Below are experts of layer 9 (counted from 0) of a mixture-of-experts language model. Rows are named router (the router's row for the expert), gate (a neuron's input weights, with its number), up (a neuron's input weights, with its number) and show model dimensions 128-191. Each number is 50 + 15 x the weight over its row's rms, rounded and kept within 0 to 99.
After each expert's rows: a language model's description of what the expert responds to. This comes from a sample of Wikipedia text that the model never trained on.

# expert 15
router:48 45 32 57 51 48 48 29 31 78 48 59 38 51 54 40 59 48 53 24 71 23 45 53 52 46 27 56 63 26 44 65 82 58 23 56 65 43 28 68 50 63 31 66 46 54 51 56 67 62 52 45 53 53 59 72 55 33 57 36 49 50 27 38
gate0:39 44 83 72 41 38 48 51 50 82 29 49 45 24 59 51 50 61 54 73 65 34 42 82 58 44 40 48 46 61 48 38 30 45 76 70 67 44 66 54 43 46 51 48 04 56 61 60 37 62 32 67 53 48 74 37 67 46 39 25 57 35 57 56
up0:71 52 30 47 59 52 69 46 56 32 79 35 57 71 51 46 50 30 60 58 61 53 63 47 30 63 46 56 70 34 43 74 41 40 41 61 41 60 33 38 50 63 54 44 64 60 44 30 71 41 55 45 71 52 28 65 35 59 71 62 24 72 32 35
gate1:64 42 42 62 24 64 39 45 10 56 66 57 58 43 78 47 36 45 76 31 57 54 42 51 45 39 61 32 47 41 63 39 83 41 55 59 70 55 54 47 42 60 56 49 69 61 61 80 32 76 55 58 71 81 55 67 64 36 42 66 58 50 53 17
up1:54 32 75 50 47 22 74 10 47 56 44 54 55 23 67 51 84 72 55 42 58 34 36 40 66 51 58 27 65 45 41 19 64 52 41 53 87 31 65 55 61 46 18 60 35 42 72 67 74 49 68 59 31 39 41 48 46 68 25 42 64 53 36 50
Description: The determiners the, a, an, its, his and their, usually after a preposition or verb, such as "belongs to the", "was a".

# expert 11
router:37 37 52 50 45 37 36 59 30 58 59 53 40 60 50 24 55 62 41 22 28 40 83 56 16 66 76 47 31 62 35 38 41 63 31 29 43 72 77 55 41 29 20 38 37 69 42 32 67 30 52 48 27 42 61 42 46 64 44 44 45 10 74 61
gate0:50 40 63 26 67 78 41 88 65 12 55 71 29 24 25 57 23 46 44 51 57 57 35 56 62 43 51 61 47 40 41 49 70 36 54 58 25 62 46 42 47 51 40 50 55 65 38 68 57 52 25 51 48 15 54 47 45 34 77 46 52 64 62 37
up0:55 24 73 64 32 33 41 13 40 53 66 37 45 66 67 51 60 43 46 44 50 60 67 28 61 60 48 49 43 37 52 70 15 72 70 46 86 64 64 62 62 64 82 39 73 25 33 43 55 32 65 73 39 71 46 55 69 62 42 57 57 44 50 60
gate1:68 25 53 58 64 66 39 59 25 50 51 37 43 73 66 34 43 31 54 67 71 44 53 64 53 62 41 59 33 61 44 38 39 30 56 37 53 38 63 43 60 60 53 67 33 58 74 42 35 32 29 48 49 54 52 49 45 42 60 40 41 51 52 62
up1:28 19 50 51 73 63 57 51 33 42 27 49 41 85 61 47 32 24 45 59 61 63 55 57 68 43 65 47 39 62 63 51 23 48 48 17 48 17 54 34 36 68 30 64 69 41 69 49 48 00 56 44 49 49 54 75 41 34 48 42 40 34 60 57
Description: Opening parentheses and brackets, especially after "Born: 1957" before age or years, plus the space before day numbers in dates.

# expert 22
router:52 32 85 35 56 50 32 74 35 75 46 58 56 67 45 57 52 39 54 46 42 44 63 61 45 52 60 41 50 36 76 71 47 48 29 40 68 63 74 49 55 66 53 41 45 47 56 38 63 43 36 42 41 40 49 29 31 32 19 52 52 52 61 45
gate0:62 34 52 42 69 31 42 35 70 51 22 52 69 41 18 66 30 70 57 57 77 55 30 32 67 46 59 53 47 84 59 20 59 67 69 36 31 37 45 60 69 40 42 52 50 64 55 34 78 47 57 33 41 23 65 53 56 63 70 38 75 42 38 43
up0:41 73 54 73 40 55 27 67 48 43 54 51 57 80 61 52 46 63 42 52 63 24 36 61 68 43 43 42 53 56 61 44 51 39 64 29 55 46 13 54 41 51 79 62 61 14 60 38 31 60 43 57 50 59 59 38 72 43 30 38 48 38 72 50
gate1:59 65 66 57 49 69 41 55 79 56 65 25 63 58 50 56 52 31 38 45 47 45 62 52 61 47 63 53 47 45 56 61 52 59 40 41 38 30 39 39 57 50 47 62 58 52 42 39 47 64 48 63 63 23 48 60 41 48 80 42 62 38 62 32
up1:37 52 48 55 33 53 53 53 42 46 38 46 61 34 43 20 57 64 27 57 12 50 73 64 43 47 21 50 38 38 36 52 49 68 58 24 41 61 48 43 53 27 44 64 72 65 33 33 39 44 36 71 70 42 55 31 35 58 32 55 30 39 58 59
Description: Single digits and currency signs inside years, dates, populations and vote counts, like 1994, 25 July, 74,051, $ and £.

# expert 32
router:45 45 28 61 53 61 58 58 56 65 57 51 57 27 37 55 69 30 42 34 36 77 61 41 24 47 41 44 37 24 45 43 42 60 55 54 64 63 25 42 45 59 34 74 67 63 45 31 52 49 35 52 77 61 62 71 62 57 73 25 55 51 31 51
gate0:47 40 27 68 40 68 52 67 34 51 34 41 71 55 53 46 55 46 42 44 55 24 53 64 25 49 50 77 43 28 61 47 39 63 46 63 72 68 57 29 70 35 77 22 63 46 63 61 72 37 43 28 55 47 79 50 81 45 36 65 19 26 37 33
up0:55 32 30 61 36 29 67 63 46 65 41 56 64 40 47 33 67 61 47 54 24 15 44 28 53 41 54 52 74 81 25 61 42 45 40 55 70 60 53 47 63 48 41 60 43 68 41 53 40 44 77 61 64 07 61 51 61 54 48 33 50 38 60 36
gate1:65 42 35 25 45 70 52 74 36 36 52 30 64 55 40 36 45 30 74 36 22 42 49 52 42 32 30 52 49 39 51 34 58 58 46 53 49 36 65 77 45 55 67 81 69 71 42 60 20 48 48 49 75 31 73 45 73 57 53 55 27 50 87 53
up1:40 47 49 89 53 51 58 63 49 52 56 46 35 53 66 62 54 42 41 39 73 57 40 66 72 43 65 58 58 88 56 47 50 42 41 29 64 61 43 37 58 60 25 27 23 19 48 56 67 69 47 24 39 52 43 53 44 43 41 37 70 39 46 58
Description: The word the or The and other function words in sports and census prose, plus pipes and line breaks inside sports tables.

# expert 7
router:77 65 66 19 59 56 56 59 75 51 38 50 25 64 41 31 45 67 43 62 43 45 47 44 16 72 34 44 43 42 56 59 66 32 60 34 42 59 40 70 48 49 51 28 60 49 65 60 50 43 39 09 43 49 53 59 56 58 32 36 44 66 75 26
gate0:38 53 54 57 22 40 74 80 64 47 48 43 38 39 56 73 35 49 44 47 28 59 47 25 50 78 65 60 48 49 57 42 29 48 31 45 19 49 31 32 32 40 65 48 29 24 60 59 60 48 42 66 72 30 49 36 25 31 65 50 41 62 62 70
up0:66 53 46 56 75 55 35 57 35 45 53 36 55 30 53 38 91 38 47 48 67 85 35 42 64 38 49 49 58 57 67 64 45 55 73 51 50 37 61 37 57 62 43 51 33 40 35 46 40 55 42 39 56 84 57 45 59 50 65 46 41 30 57 39
gate1:51 60 68 53 36 59 28 51 59 32 60 45 66 50 31 43 43 57 88 64 40 54 54 70 80 56 64 41 34 43 31 21 58 47 52 46 64 55 57 52 49 42 56 72 46 68 21 24 67 52 65 68 58 21 56 41 56 30 50 53 46 31 50 59
up1:55 74 38 58 74 61 37 42 60 38 47 43 57 41 14 49 55 46 63 80 51 36 51 30 25 47 57 49 92 32 45 53 76 54 55 29 43 50 59 67 30 37 42 33 40 52 40 60 57 48 46 60 40 58 42 61 70 77 40 52 71 52 38 61
Description: Capital letters and word pieces starting non-English names and romanizations, plus byte pieces of Chinese and other scripts, such as J, Kh, Bh.

# expert 5
router:58 51 42 48 51 37 64 22 49 69 81 51 47 40 30 49 48 40 29 35 65 45 33 72 56 68 10 39 42 30 69 22 42 33 47 81 25 74 25 50 34 45 35 48 77 29 43 44 56 64 60 71 44 17 32 43 48 41 39 48 33 71 73 42
gate0:61 50 53 60 43 30 39 44 62 36 64 49 47 44 50 39 48 34 55 47 42 63 68 37 42 54 44 46 37 56 47 59 62 55 66 47 33 31 43 63 53 59 40 61 65 23 55 63 75 73 59 27 60 67 35 50 19 49 30 45 31 53 54 38
up0:38 59 53 25 33 40 31 42 79 23 47 17 00 43 44 26 63 48 44 53 57 47 36 15 47 50 48 55 53 57 49 63 63 77 63 25 47 57 51 52 53 55 52 69 63 45 45 78 36 10 64 52 49 60 70 29 49 57 46 44 44 62 80 59
gate1:49 75 74 49 38 43 56 53 38 52 24 72 43 65 29 58 40 54 44 89 45 54 26 63 64 57 62 47 27 63 45 44 62 36 03 45 62 43 50 46 28 34 32 59 40 48 52 53 64 27 22 55 33 36 55 42 66 53 45 39 58 38 46 70
up1:57 32 31 46 51 56 68 29 47 48 67 45 68 57 41 66 48 45 47 57 38 71 48 56 50 19 21 56 51 35 47 31 36 67 49 50 50 83 55 57 75 57 19 63 41 44 57 38 60 37 55 62 59 63 67 27 62 36 55 52 30 34 52 34
Description: Line breaks ending paragraphs or list entries, and the == markers that open section headings such as See also.

# expert 8
router:59 29 32 76 49 36 71 63 47 25 83 63 51 81 69 40 37 56 41 77 39 45 52 31 54 26 89 54 37 56 62 72 80 50 63 53 43 51 46 50 32 30 43 27 29 35 47 58 33 34 66 74 61 35 40 56 58 17 68 65 32 53 30 62
gate0:36 35 67 61 38 34 40 23 43 50 55 45 31 41 33 48 49 34 23 38 38 63 55 51 72 59 56 44 58 65 46 38 27 41 45 52 56 72 63 75 33 49 47 41 36 32 46 73 39 56 43 74 26 65 47 48 43 39 32 62 48 48 56 22
up0:33 45 64 41 31 56 62 42 46 40 47 64 47 50 35 48 74 23 44 54 50 64 24 35 57 60 59 71 51 53 46 36 42 39 60 81 44 83 60 62 60 48 57 51 55 48 12 52 47 58 31 36 32 40 28 20 48 62 59 53 66 49 53 39
gate1:49 49 18 83 61 79 30 68 50 55 87 28 53 54 53 56 47 35 36 46 44 41 53 52 57 25 62 55 63 66 24 52 14 60 38 52 38 59 44 38 45 50 53 52 63 52 65 61 26 31 59 45 53 93 49 73 23 47 64 76 60 62 54 30
up1:61 40 52 31 33 37 35 29 75 44 46 56 29 17 36 46 73 78 50 36 67 37 35 55 48 51 57 85 47 44 37 58 58 41 55 38 54 68 52 32 53 51 48 47 27 48 57 56 63 50 58 53 26 46 48 69 51 46 33 28 62 54 38 51
Description: Full stops ending sentences, and the decimal point or the digit after it in coordinates, measurements and tables, such as 41.31, 802.3.

# expert 42
router:57 37 65 46 33 67 54 47 77 35 67 72 44 61 67 43 43 59 40 56 49 42 33 56 68 54 54 43 51 54 60 56 77 49 53 56 30 54 46 46 76 43 75 54 63 26 19 85 57 54 52 53 15 61 68 44 38 60 22 64 49 55 39 55
gate0:39 28 47 55 30 41 53 51 63 27 41 51 53 49 31 57 34 57 40 63 70 36 45 71 65 54 77 70 38 19 30 53 43 46 40 75 52 69 18 45 70 33 56 68 61 56 89 50 42 55 62 30 40 63 44 34 31 33 55 67 47 48 36 73
up0:47 32 50 58 44 09 50 35 73 35 61 50 49 35 47 30 38 43 32 60 67 31 74 56 76 59 70 65 22 46 39 49 63 60 51 86 35 45 59 56 33 73 60 45 54 54 83 72 48 31 38 64 20 64 27 76 39 36 61 43 44 25 45 53
gate1:48 54 38 64 50 67 45 69 30 38 50 46 35 54 31 51 21 45 36 43 48 52 35 33 50 57 64 34 88 62 47 83 53 57 51 36 68 52 19 31 99 57 52 51 68 60 68 54 63 47 89 16 56 54 46 51 50 60 35 51 53 58 49 33
up1:54 33 58 52 29 67 61 52 32 49 18 46 25 44 41 46 49 33 35 41 65 57 36 43 29 46 64 32 73 70 69 81 33 57 22 34 46 63 56 19 90 42 53 51 69 53 67 70 46 40 38 25 44 62 59 76 64 53 39 52 35 60 42 26
Description: Opening consonant clusters or pieces of split lowercase words, like fl+amenco, sc+rub, b+unch, sp, pl, cl.

# expert 29
router:52 70 61 68 53 24 53 79 53 59 80 71 64 33 71 50 44 43 54 59 70 33 28 42 80 60 60 48 63 39 45 50 19 63 54 42 62 63 60 61 59 61 38 50 47 41 52 47 58 53 21 37 57 51 32 49 53 31 44 48 59 43 86 69
gate0:36 16 59 74 46 22 55 67 48 57 22 68 37 31 37 55 58 63 47 53 47 22 40 49 70 73 78 60 50 55 60 24 27 31 55 48 63 85 63 64 48 38 34 53 27 41 57 53 44 29 58 15 20 41 48 55 42 39 56 53 52 42 59 61
up0:51 24 44 81 44 32 51 53 46 54 39 56 56 38 38 66 55 74 47 73 47 31 34 43 63 60 80 53 38 42 56 01 27 17 60 46 70 66 45 48 52 55 31 59 28 44 80 62 44 44 44 20 19 32 51 48 50 45 67 65 52 53 49 73
gate1:38 70 80 26 69 68 56 49 55 51 58 62 87 66 42 45 62 35 52 26 66 79 52 47 49 65 52 35 47 65 71 36 38 51 36 52 45 44 52 56 32 52 35 18 34 61 27 76 49 45 80 44 47 72 40 59 41 40 69 27 26 46 34 52
up1:57 61 86 28 77 61 60 62 81 44 35 52 87 57 35 37 69 09 65 42 39 70 65 41 44 69 35 24 56 48 60 58 49 46 28 60 39 59 69 39 32 57 46 42 51 59 36 64 61 49 58 57 53 60 46 57 64 58 39 24 37 48 42 64
Description: Digits, minus signs and degree or minute marks inside decimals, percentages, climate tables, coordinates and track times, such as (4.6), 35°57′.

# expert 4
router:45 56 57 55 50 55 80 65 47 27 56 51 31 68 58 32 52 34 58 65 33 51 46 32 76 47 32 50 55 62 45 68 48 25 50 59 27 65 27 49 73 56 73 35 48 46 51 74 58 57 35 40 49 62 51 72 42 29 32 68 67 29 59 54
gate0:38 74 32 61 61 59 50 46 69 42 80 46 48 25 46 48 58 59 52 22 58 38 38 33 39 65 40 50 15 59 37 29 64 57 52 70 39 60 55 43 51 48 33 41 56 37 50 78 40 60 24 53 66 64 56 61 42 32 53 33 51 20 43 29
up0:37 46 59 50 54 55 58 49 69 40 50 58 40 65 27 52 51 78 51 16 36 34 24 46 58 60 43 31 56 35 54 35 31 78 42 22 41 37 23 52 63 62 48 31 56 71 34 68 56 54 56 50 27 35 65 29 54 37 64 75 42 47 33 36
gate1:66 73 60 68 51 47 66 51 78 45 70 11 75 60 38 37 16 47 93 34 53 46 29 51 79 69 29 34 45 62 41 46 55 39 25 40 77 18 44 30 29 60 61 47 47 69 40 59 65 53 35 56 56 60 59 44 53 48 48 51 59 60 22 36
up1:18 36 53 32 33 61 26 39 29 51 62 68 56 48 77 78 79 43 12 68 33 76 69 57 33 38 61 65 60 40 60 46 64 75 74 87 37 77 60 54 53 57 54 61 45 25 61 33 53 69 67 49 38 41 34 60 40 66 42 71 64 41 79 73
Description: Short letter fragments opening or inside foreign names and chemical or taxonomic words, such as Al, El, he in cycloheptyl, ore in anorexia.

# expert 16
router:56 41 37 58 56 33 46 43 75 59 45 58 71 17 30 61 43 33 30 71 65 63 45 49 54 37 74 37 58 67 58 20 44 49 57 54 64 58 48 53 35 43 38 46 48 55 63 69 67 62 67 36 37 56 58 68 56 66 19 60 38 47 65 36
gate0:32 83 47 13 68 21 31 48 78 59 41 57 51 39 52 55 57 59 42 34 58 48 52 51 33 51 37 61 47 35 42 50 37 99 19 76 66 31 39 41 47 55 38 63 30 40 44 41 52 52 60 45 44 54 72 49 31 41 48 35 38 54 61 70
up0:59 29 23 18 88 74 53 40 17 40 41 27 39 84 39 51 44 64 47 48 39 58 51 57 37 45 47 66 49 48 47 51 39 21 44 49 51 53 72 67 71 17 44 61 43 32 64 35 44 47 51 61 46 60 39 62 51 36 63 36 29 45 28 71
gate1:71 55 55 53 57 51 67 43 43 42 41 76 60 60 76 56 59 31 38 72 57 60 44 41 38 53 45 53 38 46 50 48 69 47 55 49 61 54 62 58 67 30 66 72 33 49 81 37 46 38 49 66 54 56 46 47 43 38 45 97 21 43 50 39
up1:49 55 65 49 70 51 42 58 51 61 56 42 11 32 50 60 73 67 54 37 66 36 50 19 65 63 49 50 76 43 47 46 41 62 35 50 42 56 28 30 49 51 70 50 42 52 19 41 36 76 69 57 42 55 51 71 39 48 42 33 76 69 39 37
Description: Final words of headings, infobox labels and short descriptors before line breaks, such as Career, History, Species of beetle, politician, results.

# expert 25
router:54 32 74 29 54 45 66 62 32 66 55 44 68 20 64 77 45 38 41 62 54 28 42 77 43 45 55 55 50 28 71 51 56 46 47 59 59 40 77 31 55 54 32 45 33 53 55 51 30 58 84 39 67 34 61 40 48 58 45 29 65 50 27 18
gate0:27 49 46 30 54 15 24 48 30 42 40 44 59 71 35 62 68 77 49 62 44 27 41 25 74 51 50 56 37 89 51 42 47 57 36 71 47 25 29 67 45 52 39 37 52 42 40 39 46 37 60 41 46 52 46 59 44 54 50 36 10 46 64 21
up0:45 43 52 53 73 60 30 26 23 58 53 31 86 46 74 44 54 50 55 57 38 44 43 41 44 61 39 37 49 76 57 35 27 69 50 82 41 17 48 46 46 56 40 57 40 60 43 49 50 36 49 41 69 58 44 66 52 36 57 70 44 66 31 32
gate1:51 41 19 45 49 51 34 46 13 62 56 48 65 65 50 39 41 48 63 36 59 48 61 62 33 53 65 69 46 83 36 31 26 38 29 46 51 48 57 61 28 52 52 48 66 51 72 43 40 54 37 50 52 52 43 43 40 51 68 41 43 73 61 70
up1:67 68 39 44 41 43 62 17 56 20 55 53 32 72 48 43 81 34 59 44 51 34 53 32 53 34 66 69 49 67 29 50 42 42 33 40 76 37 56 61 75 45 36 66 39 66 38 79 42 56 79 58 55 37 41 43 71 43 40 45 57 58 00 72
Description: Early digits of four-digit years and round numbers, especially the 0 in 2020 or 2001, and the 1 in 100.

# expert 17
router:33 56 46 48 67 30 47 54 32 58 66 39 69 48 49 50 59 60 45 38 59 67 49 20 48 53 42 49 69 62 55 64 40 82 71 52 38 72 53 21 39 69 37 47 43 50 45 50 73 52 36 72 55 41 46 57 52 33 54 48 60 52 25 25
gate0:61 40 42 66 55 62 47 74 69 68 31 53 50 36 70 39 29 55 42 65 42 54 62 66 48 30 43 64 71 40 61 53 65 73 42 58 62 75 23 57 69 49 38 61 72 61 33 68 33 60 41 63 30 48 46 21 61 51 39 33 51 45 46 65
up0:54 38 39 62 42 69 29 55 65 77 59 34 79 50 63 35 44 47 34 48 65 63 49 57 54 37 35 81 53 33 65 41 62 63 69 50 52 51 34 56 65 44 41 50 58 47 49 52 38 50 56 59 66 57 37 37 58 80 50 37 61 47 43 87
gate1:60 40 65 43 25 30 23 46 48 56 32 37 69 59 17 36 38 57 52 37 44 77 46 42 54 62 74 66 59 62 45 23 60 22 34 62 62 72 54 22 41 69 59 39 11 36 63 64 68 45 33 59 50 67 33 44 38 54 46 27 52 38 39 43
up1:50 50 37 37 73 80 72 57 47 51 68 74 51 48 66 73 69 52 47 68 59 23 49 55 61 45 43 33 34 40 70 61 56 55 46 43 32 27 56 71 62 24 48 66 74 50 36 40 42 33 63 37 35 30 76 42 62 59 56 67 62 67 45 69
Description: Bare space tokens just before a number in table rows or semicolon lists, as in sports standings and medal tables.

# expert 35
router:31 43 44 60 44 70 35 21 52 46 53 72 74 26 65 76 51 56 80 67 56 57 76 48 84 05 56 31 49 47 72 27 52 35 57 62 41 51 64 36 55 74 50 36 64 40 37 65 67 50 23 37 40 35 41 62 36 53 46 55 45 17 69 42
gate0:42 59 38 42 47 48 35 44 63 36 54 46 33 59 56 53 35 29 50 87 99 57 45 50 20 62 52 33 66 57 53 53 51 43 53 43 35 68 86 50 40 49 37 45 55 53 74 62 50 86 52 47 21 32 51 63 58 50 26 45 42 51 50 51
up0:33 63 48 63 65 34 43 41 44 63 55 63 50 48 51 30 54 56 74 37 39 61 48 20 69 76 36 44 34 45 37 69 65 44 46 55 61 71 56 58 40 54 55 46 52 39 48 40 46 32 56 78 60 70 54 59 30 30 97 38 42 38 61 77
gate1:47 38 60 57 63 62 44 85 73 84 48 47 43 45 41 44 67 73 38 50 41 44 64 55 30 43 32 55 37 37 55 49 25 37 39 74 44 44 73 49 15 67 59 58 53 85 63 26 52 67 23 24 48 51 48 63 39 38 56 31 29 36 48 56
up1:58 38 64 33 49 68 46 57 79 72 40 46 54 55 46 59 40 50 38 48 63 37 66 47 50 29 54 66 73 00 46 54 62 54 56 32 37 34 90 62 57 59 57 58 87 58 51 46 61 76 47 29 65 25 55 64 30 64 56 75 49 31 15 50
Description: Measurement units after numbers and nouns of land, nature or structure, such as km, miles, hectares, leaves, water, buildings.

# expert 23
router:64 60 60 28 46 82 62 27 45 54 40 46 11 49 72 66 46 48 52 42 52 65 43 63 60 46 62 60 58 39 59 51 34 53 67 81 73 71 42 32 32 55 33 38 59 45 51 53 33 48 34 60 74 59 45 55 52 70 60 48 69 31 75 50
gate0:60 48 40 36 54 32 68 43 46 66 76 61 46 79 45 20 49 52 40 53 36 42 11 48 39 47 60 46 56 50 53 34 61 77 54 45 42 50 65 42 27 38 60 54 57 39 53 63 32 39 52 58 43 42 43 27 69 55 58 31 16 33 51 45
up0:51 61 35 38 35 56 38 38 50 47 55 64 61 38 47 37 48 55 46 37 52 23 42 34 46 52 67 30 31 55 10 90 57 37 08 51 60 28 65 47 46 06 44 49 38 52 49 47 28 45 56 65 47 19 29 37 61 34 45 30 19 72 31 57
gate1:47 38 45 62 63 42 72 71 70 40 43 67 54 52 46 35 38 45 33 66 32 42 69 39 56 76 58 43 53 76 44 36 68 37 54 62 53 64 67 44 66 63 43 49 38 44 77 12 55 46 43 62 46 38 52 50 67 61 34 43 37 44 62 44
up1:68 29 55 63 50 72 05 77 52 84 33 13 55 42 48 54 63 32 47 42 34 46 51 56 42 59 26 42 75 58 30 37 60 41 55 63 69 35 47 44 52 31 51 56 35 60 67 50 27 47 56 20 52 10 16 61 39 64 41 37 40 45 21 73
Description: Nouns in set phrases of time, amount or role, usually followed by "of", such as years, age, part, way, order.

# expert 45
router:35 35 49 72 39 31 37 89 45 58 53 60 69 46 66 53 37 53 72 72 25 57 74 53 28 66 79 46 42 57 59 31 57 52 21 24 24 51 58 62 55 50 41 33 51 48 62 45 75 37 49 36 69 49 51 23 39 41 36 36 45 31 63 53
gate0:24 36 76 79 59 32 53 50 34 59 46 42 37 23 64 39 33 56 40 38 48 71 68 45 36 52 95 38 40 32 71 53 53 42 47 49 68 70 37 52 14 56 64 65 35 65 57 56 68 46 59 65 82 32 61 53 23 55 57 43 50 46 47 53
up0:58 48 43 29 42 54 49 44 53 46 66 38 56 58 27 50 57 36 50 60 65 21 30 42 52 52 17 67 40 47 23 50 46 53 56 53 37 30 51 56 67 57 32 36 56 45 56 24 43 66 36 45 33 57 43 33 61 47 24 43 64 32 38 26
gate1:23 65 30 61 64 46 61 94 52 55 30 26 49 54 42 47 66 48 40 63 41 49 80 43 65 62 32 60 47 45 88 39 84 43 52 51 57 48 45 28 43 55 47 59 40 38 45 49 82 65 57 65 82 65 70 45 26 39 56 48 54 37 61 61
up1:68 58 44 28 61 58 61 25 57 43 41 70 23 33 46 30 59 23 72 38 51 71 57 44 57 57 23 50 67 38 42 39 69 66 66 40 54 73 49 57 62 58 37 74 48 51 03 34 74 68 45 66 41 27 68 51 37 43 57 62 45 69 47 32
Description: Leading digits of measurements, stats and records in infoboxes and tables, such as weight 75 kg, heights, temperatures, ratings, and unit tokens like mi.

# expert 33
router:53 55 34 70 50 36 60 46 43 36 21 45 67 52 72 66 17 37 57 56 50 54 85 69 64 45 76 53 35 41 41 55 45 62 61 71 56 55 84 29 30 51 56 50 61 50 66 56 48 47 58 47 66 42 57 55 54 82 65 49 43 63 62 39
gate0:73 36 44 30 50 46 49 71 31 48 33 49 56 54 52 46 43 58 67 58 63 46 59 28 63 76 42 45 41 42 76 54 61 63 34 35 61 41 73 48 65 68 80 46 54 59 79 36 30 70 46 91 29 68 54 45 45 50 46 32 44 26 45 59
up0:55 48 26 45 67 40 34 61 54 59 45 51 47 53 68 31 49 40 32 67 60 56 43 51 42 54 64 49 43 58 39 60 45 41 58 44 50 12 97 33 63 67 73 28 54 60 56 43 31 42 50 54 52 31 43 64 64 40 59 45 50 51 45 45
gate1:33 53 47 58 47 61 78 43 42 45 54 40 62 64 83 73 38 62 77 54 34 70 57 58 59 43 49 71 66 48 56 31 36 43 68 38 47 37 47 74 74 59 39 41 31 35 59 47 57 53 91 43 84 45 57 22 58 27 59 43 49 42 57 40
up1:73 59 38 47 31 71 51 51 54 58 49 47 40 56 34 41 74 25 48 46 33 33 34 63 70 53 37 53 46 52 49 76 45 45 28 37 32 37 47 32 61 62 73 41 33 33 67 39 43 34 36 43 52 37 39 62 64 54 57 31 52 45 31 22
Description: Last digit of a year after a date or in a range, such as 200-9, 195-2, 198-5, plus words like century and War.

# expert 36
router:62 52 48 54 32 68 45 18 64 62 81 29 59 43 69 70 75 63 30 46 67 29 51 62 67 68 42 54 38 29 62 73 33 37 77 41 36 50 51 45 52 64 53 57 74 14 25 43 49 86 39 63 59 29 13 61 85 28 58 36 74 78 19 53
gate0:35 42 47 55 46 35 33 62 40 76 32 44 59 51 45 59 32 48 54 58 39 40 47 43 67 81 77 59 21 41 38 34 37 58 62 60 56 34 43 35 37 69 48 62 38 61 46 46 36 56 67 51 37 36 38 46 26 42 86 50 29 62 68 46
up0:44 44 33 68 57 46 32 58 49 77 43 30 64 29 43 46 34 80 47 40 62 39 56 44 30 74 70 55 17 54 14 50 51 54 55 47 61 30 50 51 27 61 37 58 50 38 67 28 30 45 65 68 41 51 32 49 41 41 64 41 06 61 60 38
gate1:33 74 38 73 80 63 71 31 61 36 36 33 61 29 29 40 18 44 54 38 40 18 59 69 38 61 35 52 37 51 52 34 56 48 61 30 56 28 73 37 34 67 49 62 58 64 90 58 37 28 50 60 58 79 62 43 59 47 55 68 44 43 23 94
up1:76 41 53 62 50 47 43 35 36 61 61 67 33 36 61 72 60 82 52 52 82 84 48 33 68 61 48 50 59 55 37 71 49 51 12 47 57 79 48 53 76 36 55 34 33 48 51 50 50 56 40 22 48 40 31 55 34 48 47 44 47 57 52 34
Description: Full stops ending sentences before a new sentence such as The or In, and line breaks between paragraphs or before headings.

# expert 1
router:34 58 70 51 47 46 40 81 65 37 34 60 26 39 49 40 45 58 38 55 50 65 47 52 30 52 56 53 36 53 68 53 64 41 49 58 28 51 55 59 69 40 50 59 63 61 54 62 39 61 17 34 44 62 66 35 45 57 35 49 12 70 63 60
gate0:50 63 36 11 70 63 32 64 50 65 28 44 61 31 80 53 40 62 45 73 34 66 68 73 52 48 52 60 39 22 40 37 36 19 45 44 42 68 63 37 51 59 35 57 35 72 55 64 57 29 52 45 31 35 59 73 58 64 65 33 23 62 57 37
up0:37 59 60 15 63 75 57 62 53 78 35 31 44 61 63 36 56 49 44 34 52 68 59 50 21 51 62 70 60 49 22 56 43 41 61 61 44 47 52 29 46 62 46 45 39 43 42 70 41 46 53 37 53 76 59 68 79 24 62 20 52 62 80 55
gate1:44 42 40 57 57 70 67 63 79 33 52 57 86 70 31 68 74 71 55 38 48 65 50 32 33 69 48 28 36 46 51 52 53 54 72 66 54 28 31 28 56 41 78 51 63 33 54 55 21 47 45 46 54 49 41 74 61 63 70 60 54 56 59 65
up1:57 31 26 68 53 69 44 48 67 42 49 73 69 57 42 49 55 55 55 25 53 79 51 36 50 37 56 36 54 32 59 51 53 42 54 63 34 30 37 28 62 51 77 39 67 34 63 54 20 56 39 54 65 27 28 72 35 53 79 83 50 55 47 66
Description: Word pieces inside non-English personal and place names, often Slavic, Italian or Hungarian, such as Os-v-aldo, Marc-ink-owski, Kač-i-šćina.

# expert 20
router:27 50 50 52 56 31 69 57 67 44 51 28 69 34 49 62 54 53 41 51 76 37 42 43 51 43 43 64 63 35 37 84 51 52 48 46 50 45 73 47 46 43 73 57 39 33 43 32 38 56 45 31 54 60 32 38 63 49 34 36 54 71 30 66
gate0:77 27 64 42 75 45 57 41 52 34 51 46 45 34 63 74 38 43 44 45 70 59 49 32 17 62 51 27 51 46 37 54 63 41 49 64 55 57 44 82 27 63 49 33 42 49 67 71 57 51 32 19 58 79 44 56 36 55 46 66 51 61 46 45
up0:50 52 58 58 76 52 46 42 45 34 62 62 56 46 44 80 38 23 39 41 64 42 44 31 21 50 36 41 50 42 37 37 50 47 37 54 37 60 70 65 37 49 47 25 61 51 56 39 63 49 28 19 63 62 49 34 51 47 35 75 44 69 57 42
gate1:42 27 27 62 54 60 48 57 56 84 40 75 40 40 45 47 36 63 50 45 36 29 44 26 40 66 63 48 56 35 45 56 42 46 59 49 28 47 64 99 60 50 77 26 38 68 55 46 72 47 48 60 72 47 74 40 36 65 43 33 29 49 44 56
up1:37 22 55 51 54 70 58 34 33 30 59 22 55 79 55 34 47 65 40 81 37 65 61 42 47 51 38 25 55 61 50 45 56 40 60 49 66 43 46 45 29 49 20 60 61 29 57 41 74 49 69 39 56 31 49 17 53 44 55 39 32 69 40 51
Description: Middle or later pieces of personal surnames and place names, often in credits and species authorities, such as Shatner, Hartmann, Archdale.